config = dict(
    n_layer=13,
    d_model=160,
    n_experts=24,
    experts_per_token=2,
    d_expert=80,
    d_shared_expert=0,
    activation='swiglu',
    moe_layers=[0, 1, 2, 3, 4, 5, 6, 7, 8, 9, 10, 11, 12],
    router_score='sigmoid',
    normalize_top_k=True,
    routed_scale=1.0,
    balance_loss=0.000205,
    balance_bias=True,
    router_cosine_scale=10.0,
    init_std_router=0.014,
    lr_router=0.00202,
    vocab_size=8192,
    norm='layernorm',
    norm_eps=1e-05,
    tie_embeddings=False,
    optimizer='soap_variant',
    lr=0.00613,
    beta1=0.95,
    beta2=0.95,
    grad_clip=1.0,
    batch_tokens=65536,
    seq_len=512,
    train_tokens=251400000,
    steps=3837,
    dataset='wikipedia_en',
)
Below are experts of layer 7 (counted from 0) of a mixture-of-experts language model. Rows are named router (the router's row for the expert), gate (a neuron's input weights, with its number), up (a neuron's input weights, with its number), down (a neuron's output weights, with its number) and show model dimensions 0-159. Each number is 500 + 40 x the weight over its row's rms, rounded and kept within 0 to 999. Numbers have three digits each.
Before each expert's rows: a language model's description of what the expert responds to; "comes before" lists some tokens at least twice as common just after its tokens as in all text. This comes from a sample of Wikipedia text that the model never trained on. Tokens count by the router's weight.

# expert 18
Inner syllables of longer Latin-derived words and names, such as Initiative, confederacy, Eventually, Cretaceous; also announced, due, According.
comes before: "ed", "ing", "ation", "s", "e", "al"
router:480529530426454455528509547539507499526495579506443504519546498522501479386546422472496545434492487469512451542540473562510449523533486452457522536446561430422565452475494486532526465434527570478528473505491462410424538482499447562516574490478540468507524510453523453479469442511537522460453489487536490491508426494485470470529499452550495546453511514497524502637497469536534494534488491526425539480511474511555487553537475486479555516444434473545482499463488543440512540490547525
gate1:483447483455454435517564458530426440492504505485530530508492538476516565505492446478532511510570558436507543524517524513508507491573456510461444508421565503394482478454506454536531508496509552453506491566381472471476543451557472579509436489558542420513525470493560520525551484539442481420496531460590479580557528470401520526528476456511507533467523546485469486527480548490537519517497496468489521505583551508557502512479492487498478557552532525488485488473507474555475543496529485
up1:492493453520490478414516430540465461517550505484500537531529553499440564504539471499617473498562533464475603542535500505491493419503506490453443493534574423497517508442542531499488490470482518511468477531465462555463469510532522534553473451535460495507502480475535537548513476485404531460484526492529433459482472462497482604523482488516492438490498508421565492496504522564542469460557510584541608500552524468458436513536522528516517513490533557515504488451433484565520494469574479
down1:607449502518472464548467504551456476564494523493519456462534551514463492519434500446444478428499479430514485520485442441460557525586469527527550481460535593482449548499496516501522578587386459459487516488433516510543483488492570549503470521557530488511473589466514548438564518510539471449517506503493452564532438505478524502522533466479510523509540576486568449558481563504523470510462529492514556570500497559513514506464518501546497506531461464529490516556454525520518493555499455

# expert 5
Head nouns and noun suffixes naming organizations, places or things, such as Station, Church, government, -ation, -ity.
comes before: " of", "s", ",", ".", " in", " and"
router:513556450472475489496528490459521467534446555461488551499463502505481537498518506489485576457473508487588538487552574509518473502520536503416452466523516501517492500478449551513496476526517553509515448568517474522471505442497470472500488517450502510551518470511517419502494525550475507527513429466600521479510435546539528505520511449549537476574454463571476563569519476570460555493517517511413470475448400465529515551437533466523462511444448485414459515448449492460407487431522580
gate1:499518425531466533490580533493479617581536523451469459539546537533420467477565536533485574502461507468517445519446507517534502497530509505451483492498506525535520539556452487511488481501488576450520526487524563531500537512598484502516521542506514522496445453511499452498564489519464433411542506437471451522462553523471468544564516489492516477549518481495402504483543554513543550519480551481504483459442532481539476461491546450498506511538604459479445525400491492435521518466566545
up1:450495465483484491483557483538518422492490517615522536493534495523575504544480493500602436478454468493479469583503511513515503529557517525566472468493473485521528487518503575428540475520494486520460497531651475511457502511456539453423509546511445477494547466505457621493512436505538497539504474545519464526508468485480446435494470556434454515503521468525553515502549507504441485560502436564503504543498488511527510446417533514503533524518466495446501543566478509400508490526533480
down1:486507494506476554584521428498544488466441499430525480491575491532529527485533435514476551475533453441526521569538488528439481530530437455467587527421537473466508494491549533505512494497509531466539533517555502545469502451534562584476506550522469461482482438481545536509470396522496509519511566468481457513526474534559504538441472505446525455446481584453471514542510520519513467438385532471444523474544474492418548481515475515533542485491539513489424577555521491518503514567452482

# expert 4
Inner and later digits of years, measurements, coordinates and statistics, such as 2018, 5,915 feet, 4.85 μM; also million, billion.
comes before: "0", "1", "5", "2", "3", "4"
router:445463436466483542482551480486555500498500555507485555565559466514463502505490481515464589450518513477476548473493505514555497540548430468470465469500450404513504529598523488480512443514558471486487451504476519497451558442505502517486513486495505476503530509493488479525419529565482473514570478490553463578445427474484582503589560462465464456542442473568529492590461517568473530570503482497457466476530528458534481521449502500496487514445536428478503527473524540452376498489466478
gate1:502501429526478445480487464535533487423505489502562521556521515474487476503491586484512516437540549495473476554522506428467531460517522486510503532522387505491511462531470523490488495509511525513607456469450509443482516539510524551541588468462617491481543488591528542515500551596456546502615503501480488496460486460518447563510416456482512475530503503525550478520442499505515477541560509457509480523565450457527604535530460467508460595503503518460466506471509492497502442526485481
up1:542513419499499472494426486565468464530585447434455469519425562501484552507551480534478492414505483480484501478539486439470548548463450502498500521527451500452465442506476499467495547534532496519465568518470513495524444497483565554510521458422473481492506474521471534599504518480545505530503468588496488468534494546443455489463516472584513460431431544450509530526483537448485402537497529480533495486471557461557521499568551471464531545558569477480512456534574428479473546475467507
down1:443467471513481501498549511455454451448537443402526507465558481463545481457519538465624453543499547509553502489510576499572493551515518506523520470404487489530412524531544454576506505498510496511488493558506520456470451527419479503507469500451465491469472510550476549569484458598514499537495462443454423488464541493503579521444464537475505531541517470571450510545521486492469501550502470457486460475466566505521579519441551509479550460520511455511462502523437456472506448553506524

# expert 21
Plural suffixes and plural nouns, such as -s in columns, -ers, -ities, years, people, them, plus some inner s fragments.
comes before: ".", ",", " of", " and", " in", " to"
router:446531456473423471474453502548531453468495548453469530493561511516499512442469521439459477423528577497537533492500498570506488472486487517438487525500421482457512549501428557540514527538515545543510504559488551568509512445498459497427446472518498552487480523551512484580449542455481515471467463453552474568524489462535533476511478509546567540477464430534497499590451552562515534547565468542467503536530478480555500477401483495469466478483588457451463478467424480517473469445494552
gate1:465564496467493497489509547556556523434481464489507521493517498508489518526457523431441544495584546519467551499532487565491503478519467458502533546564469565440495544540428563592488521496450494492516444529543490509470485515454458438459482499474470490544520502576493507536536500483445480444510480508522506470492504452512431521515430485632555458550469554527496464502524606571509500543526389469479501486530516536442490470520550464410456516493560517506429524473439492557478464524496484
up1:525486461449380492494509495485560469484474549521514497536529450499579584464448520508494450517493455601476508537505453460475488446496529450544484486472460444521536481418550478548475527489509501456484492444530513525515417495459498542537480514485466513482522512512506448429445485433482494512473517507517460591431602534608510518515553482504589496546523469577448448523506492474458475529535515481434475523568489483506530566507538456473431430533456440480536509514538525497525494541484502
down1:536580534476544542528436537549470529492535509479461528454499527458528497450527468499540518474456539464493420514507477509505541485562483423492626572521497517516480543503470497497529512511504450412538456516511530471464514509489514435496570549549463439506531478500498492507478522525433448502543504579480528466486441532494473480544455424543394539512495573443535465455485492500500477475450491529509515482494549546527469469529486480492510511472597528542471569429548548474439542587520412